Weights of a small mixture-of-experts language model, trained from scratch on English Wikipedia.
Size: 14 layers, width 160, vocabulary 10051.
Below are experts of layer 11 (counted from 0) of a mixture-of-experts language model. Rows are named router (the router's row for the expert), down (a neuron's output weights, with its number) and show model dimensions 80-159. Each number is 500 + 50 x the weight over its row's rms, rounded and kept within 0 to 999. Numbers have three digits each.
After each expert's rows: a language model's description of what the expert responds to. This comes from a sample of Wikipedia text that the model never trained on.

# expert 29
router:462462537481437473506395468463524641483498505512462483567554544614475523566471546463506524540505507508504485501461576402496512515492534419571496433430556419536459526536477530448549489492461399424497531545522492457580507440481480510591480575
down0:513456475432533453483537491501533425476524529497535602497526489336470536534528425468480490483457474598397495511550510493484495446556464487434571538473504569470583515500549478496499431544467530430367479495562471513557523505499472486484517572
down1:493435555481443460505430491546539461512544568616574476575428502520499462501509506513458516431350495574361447597604610564536492521479566486440500594588489539512523543541491371519501542496557462561498392444461528509486601569527436538493510491
down2:439454536578531513500597528589498566477513551529534458387467503493497533588488493458582462542528477516521539512512410511465537452507476414522377491462500536387458441469558562619441454497503530483448535427438528478465540583536489506484420476
down3:491454517629506489501476475542509462498391471503479548501498550479466485464498532496495413497498468506452514489558500475674500466643519549494475482488574581509501491408478503519536458481593497477565495504524500595497541500460414495481378522
down4:492473519551503481606475590475561609448485493494440573446562515505594494484430460466621526465570446465510519495505498529507509573507481507528494471440508508523488537498390603499537512498535468471331433514476484485473513632439514429506582568
down5:490538472496493513498632472529528552456495613566510560490405503578391539514554594519485539492522476519552488608531506515522415508567458391460472520500510503412463500490438434467500486504483525516475507490505546464484450480543502500498546428
down6:530487539490480504500500545472454496465427491514415461517523343556508480473488574508520497470492522488457460572472663636519533512514561484506475540403515488584488526608498554351556480491495503469531460505514481514480479522390536406459459530
down7:391436531408458481499524512466400609513589548531466500498582464536492564421514501511396484479504524534486375564421503462475487499500474457502652492443495528502498469462502504478505514477423510611498539449525530518414487549527495411457389471
What it handles: Occupation nouns after a nationality, such as politician, footballer, tennis player, and Latin species name endings like -illa, -us, -ensis.

# expert 28
router:561559462555399517521488478531494501478482575460557553407479442484441475571459554546516464556465506421474529595435569481520498437471468561504560494473541533551561511545568432599595442498501569443390457443527550472520494428471432491417490538
down0:523531570563545502510475515461500462456493367496574498455511490537477562394436484443488402549469457502531478557474518582537552541516651476471566492365498490535424465473466517458504500473514530478463468510523538479482462550499495627552549582
down1:478444421535466488514499485498475496382458529463515523529553613609558458501445431472479528501482540538451586460471556460519472505506478513509498537402556449578491557455548451564416414479504539478546554488444506559545556536538538500486436450
down2:474547535602397515508492461491664457504490591408489554454494506413430487537535480629549501520433505471536500434488497500512496499521404598509489499428453521572505424517538418525526490484490450330497572420480463521507448467449478598524453489
down3:448542517507422534604535455454495493499471474510481510416589468492525508529448598559526376508428488472487489521580503510517558410591447465430434533478506408469468423598475617525571552526537575413487414554521509545492492501476506494514544510
down4:496447469569467451549455481505478451458503562496454466542549591543499510468454485556509526483462464530492534511497452520533527486573529460445457441499518482565492501545494489360469505517509433436526545486572518595531489493601546502505421515
down5:414488492488424514589446501472410529471487567495482466528538443457538548542521413514530531438549534485610563511486639450548492543464470550480568502548455440442463516503371446525562543539484510496547497500548460538506490425490425537524442626
down6:521475454497511460585439534484374560556480490456562449483518483477474461530534506449525487447504421535549532510513491484495477428404514495449449521689572498526466422461505493529482459469501424538405481533459498441489498522606551529542551469
down7:519579537496462539492516512487523500558492475589530473419524529566542548485560511514497458475471598493507537415512617561512504454514511450614508424562418468459467572486478457507589609488554509487459522492457401517426418512545526472456503454
What it handles: Articles, possessives and quantifiers that open a noun phrase, such as the, a, its, these, each, several, mid-sentence.

# expert 8
router:512449551520642528541546539487447524511466523504505511443534473545405480532479552471553559471566476484545533535455456430460487539502493470519527481466458500528463503548401485482482530575580539453506456538482383451588483451568612397492595552
down0:499514382569400446421490484433491454583494525521503483458529500425541498501532554498523487506513496520484571566527504490498488500435428505519452465587427484483486490508503496559450575598457640527536481514601380586482512464487558491438501492
down1:597620560509418524470437424555492470572503617449544492445471430505360502493522421535521504579495586483523487478494487554512518504500532444582555651463533446494433478514535494487524497505502437495479425498486529402443393487578492422543492524
down2:487497487421491401466407488439613491437611592499440678512510501551496551476513477516530446541456511533447573487564595602511491543549528513453532508573516430516479523433482496469489501432450619486475543423494501511436486472430375498482316502
down3:498508547423591485519352526484489448510496439498517440510558501557479600514506451527491469497489447609502605497477509474451607473439469508459644479431451505499460530406512492516513522583571518552492499492501442468562452594465613559541541463
down4:517426520475432491589560493500487525461506590529522453538556574376554471499439506509394455548548426498582610483475583565463397505497496460482542463488482572494508541482491485480511415462484499476528523465498530582500471610490531495520552496
down5:484562584531506496503528541529416497518517471448521523433340546509389475526525587591454481517462450555498529611596481515465576461452522501545491546493503529481469514512485571559463498466482523443480477496461520591388383483522562546537552462
down6:525546528537545616433522457518490550597488550464497448488444565468567496493451512498534525498525516466499545511492557505476418497526491606492475524576471507493431641495490570483462526478453535501451577477504465517512485521414459525497504498
down7:507535545508443548417621602507487451500530509479529439541452425476503457480511498554519597457384516539523472554548518484520462445473434596493511492591526631464572454399511588551433545463475493460470468516428493439546436570491593569594621465
What it handles: The word as (as of, as follows) and career verbs such as became, served, worked, remained, mostly in biographies and census text.

# expert 21
router:553455536524561446518523426439521447508451612459485473531446531497488510545463408519464489466487532441459566485479503575566524528436637463533428471531394544490442582526525498399529426564477436414415490519506469501432430514503556591502433520
down0:476613511495552534484499550532530535549497557522544501496517505490503460505453511585394509514528441513532508497484517512467500447535494516495555369505391407527581576476507444539500405498559438548561566523520485436453469456541436513480504531
down1:503511501561430495536530506478555486538521482527571505510600483511516509477457463495543573504528467570547447453521487529497542473517393418408431506489482457499465501499500580457461429416465499554404534490598482556420505450481532572491496414
down2:456496580520436452487550576576540569499503532507489499508586493444503540475489484523525506509387494472473475458483506499554433403575438613480488487481514491495504499539505484471459554504536492426448486390540525568530544520562530589484490450
down3:510495562511481414408475619600482483619446599467469415498483483490439542542510496525560482462510559469457500477538507440456501540492436556496492481521497429517505522531535468545515523471430470511462519608480473425485476497529487499465506459
down4:578372563493377532527425481491520417471520470410460498460519519594604486461518505501494489499471463532503539396503608500435587472586546514517446429466527554462494534560493538508514500514492490422474469522511505538567521540526499513586500539
down5:483501487605398596410511439436557575479496509594495507536382532447433427492495459605406488466494490492566456501496463516593475518497474536516497521425414528555549515522516397457453463502528578476519443499456605515482526472495483413499522521
down6:529583512516606518530484531389543463503372468453595491493520437404521475506469475532560530492439402503465551551503441546482504589486519463550461499449516537445476425494364444479505543473429605446501500412536527485477466499405489540444492492
down7:488561505430475532526535535407588509536521521506443534446510543501572543424514468444472512410503508414496580499472577522466570500519485474501519383496534511517534466645531501560416532460505464581500482588406497515558532514440550551500491488
What it handles: Inner syllables of scientific, taxonomic and foreign words, especially family and genus names, e.g. Dytiscidae, Faecalibacterium, Casablanca, jalapeno.

# expert 13
router:463469529514469486588505482601564480512494490472528446479558472499535462568532457455517518435478485479540524572488505527553483553487544472467542461449496479532490379529459449460386469433538476528493511550475489534505473584487479460536514552
down0:467417534509472494494557524517385562446442506478450521539527411524523636456498449587565465404470417424533527514591457432502451506548530527505422517507542642477504606506455474510507453452496500540531482448589502488486501505567471563523576497
down1:440463533507484489556451510549725530448499475479492474372549333533509484519527448499560603503502563546496509507528564511519460524504425563459463501497490504541572586486571508513499468551497533466447619471542483469526405499497562495508474436
down2:553480543563562384509493439497565512427520538479524497493471530645455504532568492477542565528480631533546378495455514481446433497486511457484501477561533612438591434474498528374464516467501490475406478531486529455466536535517601426469485471
down3:533505506497508435558397447501471509577590452543500548469540470510407542377522528508450492502488471543471544486452541521499584439495363496523531583527492485512461537497487363471481498513531455501496527607511513413509524508512579462473438474
down4:588554476496581534430494498509430459476407410343508466466461545466486480659474498596489482485463500472523439477508592562513455496498501513520530478454477517533470502493507518554498454498488586410450487421544535604472595457526528422554470554
down5:500497537511504476487485485517545512477480491559510463454511424659434520445448476536483474524430459542554491553506475483534576505493473527544506472500572456502494485519489565404496529588539565438481587544523525479518507515606508495489449428
down6:551569498460493526548409452408486513427579523484569586581537438424479598492506462531554423458508538516473561566459516559589469489485435506511456534424529482604499548493531491443564492529519532477506499511472447556461644500443451507465370495
down7:551503563467534410474525500537422432483408516512496573533488519339516459554496468508451477478553507488498443495556485507459485417578479510468447494557493606510620485631468438449500552498489486484472497587414578506483456489485502499514499504
What it handles: Prepositions linking a noun or verb to a following phrase, such as of in member of, for, by, at, during, against.

# expert 11
router:517505552530519401532564463443623484510542401467580503456533496527534487433505529471458459524503514605542487544500529525510513482541503484480467508465446496491454546386545522503399422567511479419564478466526490577435397583505526482454519544
down0:494474362393486588459395541475500427472558547443552467539479514482504521503467492516523562541577475480465520573486506502497473516485541468445565609640489551518471569575436600495487368505437541514507461478498551500442538515500490508478469417
down1:494519356514436578500420462390582499497579511495522492428565489570485546504485511515474524661480485454502467511512467535503506549535448484393508446502513454462457448455497478487478504480516463480490532549499461510490469561590453516531439564
down2:505590516590460439507511563504609463518557428495541519426531477510516460420481505556505457552489485496521466631545477531479485474498448506497515428489474596521426487503522488414535347504504507494529490494472554450430517525524459529315500511
down3:480588482446604456436535497449475587486509442492489475586504522481610512492475541493496528474492460534478560492480535498467484503524607440481513556500472557506559514499529423520591496491406474553463454490462440604481626489496478530507450446
down4:544533455538504426516542481627584589450504470470520448496460480543478568441451502496478505466484462598497521534492511533549499377502498412579499531491516592474615605574472446360476495459489458465528609448510502544501413530476538477563445512
down5:464510461411525449495409545507454485508437581442511601513517563445539602520495447528495452470511550445491541488491515500461431482594555531493437472520520566493562530478585489493479526394597557449524494480499503533501479365466642492522503462
down6:487434487507414555454586448612501459476581604468530500520474508462573537585486507481410465579501450388505597433520464555449562481438476499502507501495497491493502479522476501532391446474489495500519541501417560452574534533525498496496459534
down7:518506468490478514513499550504430537487597504539604501417520468502501487577411511487435501650580429431472462464491553434592486434531481511387487499474527526490505550553449519453497533494503630525536420493498587455554506460480511483424575512
What it handles: The word the after in, of or from, and place adjectives such as southern, western, Royal, in place and institution names.

# expert 23
router:505441565491432550550499515549411506485539623522507524382523496537407486478499535480590436573480561486490514497486544387446470521563476514506550500555531446609582488471531495574591469490481476430472519522525516443523571428469512536432491524
down0:498537447531418544475492422500634543457522483490511486541458473494526422508629544541482535562505541408542558506471524605503387407510491492666595495516414471517599499464430538532539502494461378490531464499551525406446530439414572450511501540
down1:473517488498560548499408535488510543494520462543521454399504409466532601580485500544488481506445368509456405576487495416426546548410519458508470513364676489479543521566558499476512475451476545485531561603486544454505503504489491516475527470
down2:441531463527424384565519413511486557523564517527499443466488483447494430538566543574485558470550431481499499590514494497545473524519471526356483549494509582459476512469514396511530498453559532384448534554569599390472501474499504548460593510
down3:571487475589374447489496463492482494409494485515464517438474450502637527484497443615453533510590524534472462497471564548544554504506590421421512492584521466557495564490513443557587424517482467516477524508396511512419584520412533497494547473
down4:502528525533442542464569610489501538567450534539474579416505509459519524429531453582462569479514527464498406498458433498498452489532496443491518494495529573389407507530533430516517496591618496536489430449540472450609483514518474541441511453
down5:506475585557481531573473496457533511452575563550498496540425514452509540495456515559557433446516513543389410477507523557520441542504469491520526486472633549484618411534511434442538511438517583481491440551532422507536487552465557424442518455
down6:500520493554518445543477579500532485521553535479468533424459504415494585501565442507507472530365544507457462533513485378503483484541472456459467502432585474541459437550545590492426504499589494509449523526397520503494468571596487511574535544
down7:482519511474471582440520507494645411454457525455461448521492568464508505532571487533436495429476569532475413505472531509442478509476441512545433489581455639550445487539425586493595458482474552396580515556506484503507480565487477560524491466
What it handles: Words and suffixes in section headings such as Family tree, Leadership, International career, plus adjectives like political, economic, archaeological.

# expert 22
router:448498538441475492539432506489463502458524521452532511624507477466590502506566502495524463496441498445579453512520493525486425515456483517410548471463386489465467476406447567550505440572532577552537464538500389511475438512470462462439522447
down0:501561529518579631513496494612467480471514520626464479531482478495468489565534467503525507472461463491537432534462450547518566531500572488541463512501506492424477545517535491461639485536511473430481459404508501515433438474565407424437571512
down1:466606469457404508552483631528552499482523464459498505505460459471413425494498475482458550596506484447472476500508540603415490560427474435515526565523495463490545477525488441498493520631562501494493500480493416570572488563476502500506517562
down2:555520551444515455490451524502544497504482546531537413509498442491453371520496508488420592415459501509490534451503532539432549524535490511460454477493619473351553503471588514551438502535530454529461604558471566534448498462493509431448427503
down3:559509505481529400496446505499447593486507464445426476501507567516563538479498470360536428370487510463489522495495484459508474552519480410466484509551507456469402453590529462576535562537498503526506477443504494485532422469537490445427596559
down4:490548506496535512489502501493451497410511564462509452505615537496518441441448564580474544521577552467491501537530508544581484595438427548467490535457493478586532583490544480382490529540552534524567539482433448626491496504563453552502391509
down5:505516526490507539449433517531505551539504488493445415480523371624486456443436532382446473571548541547420511468446569467609370450494432619537473484508447469551463478513514422562563489522464461561470523441506498494537441531501506458591473527
down6:644608383430509499398568488594525433540458486514479517481495388466572503431430427488541579507452538478509462555677522585476533450472503498560549488543498482496476436560557506529435536500439578501491474457489413475500485504509584465572518511
down7:527489511498509493574418469534429574496398427540539398499552408482436511499492480509503529499489507538505471387462551556457509392488573511492552558544410422538500502463514578574610456439486476501496565501470578503518570427478562553522502462
What it handles: Auxiliaries and subject pronouns in clauses, such as was, is, would, been, he, they, plus adverb endings like -ally and -ely.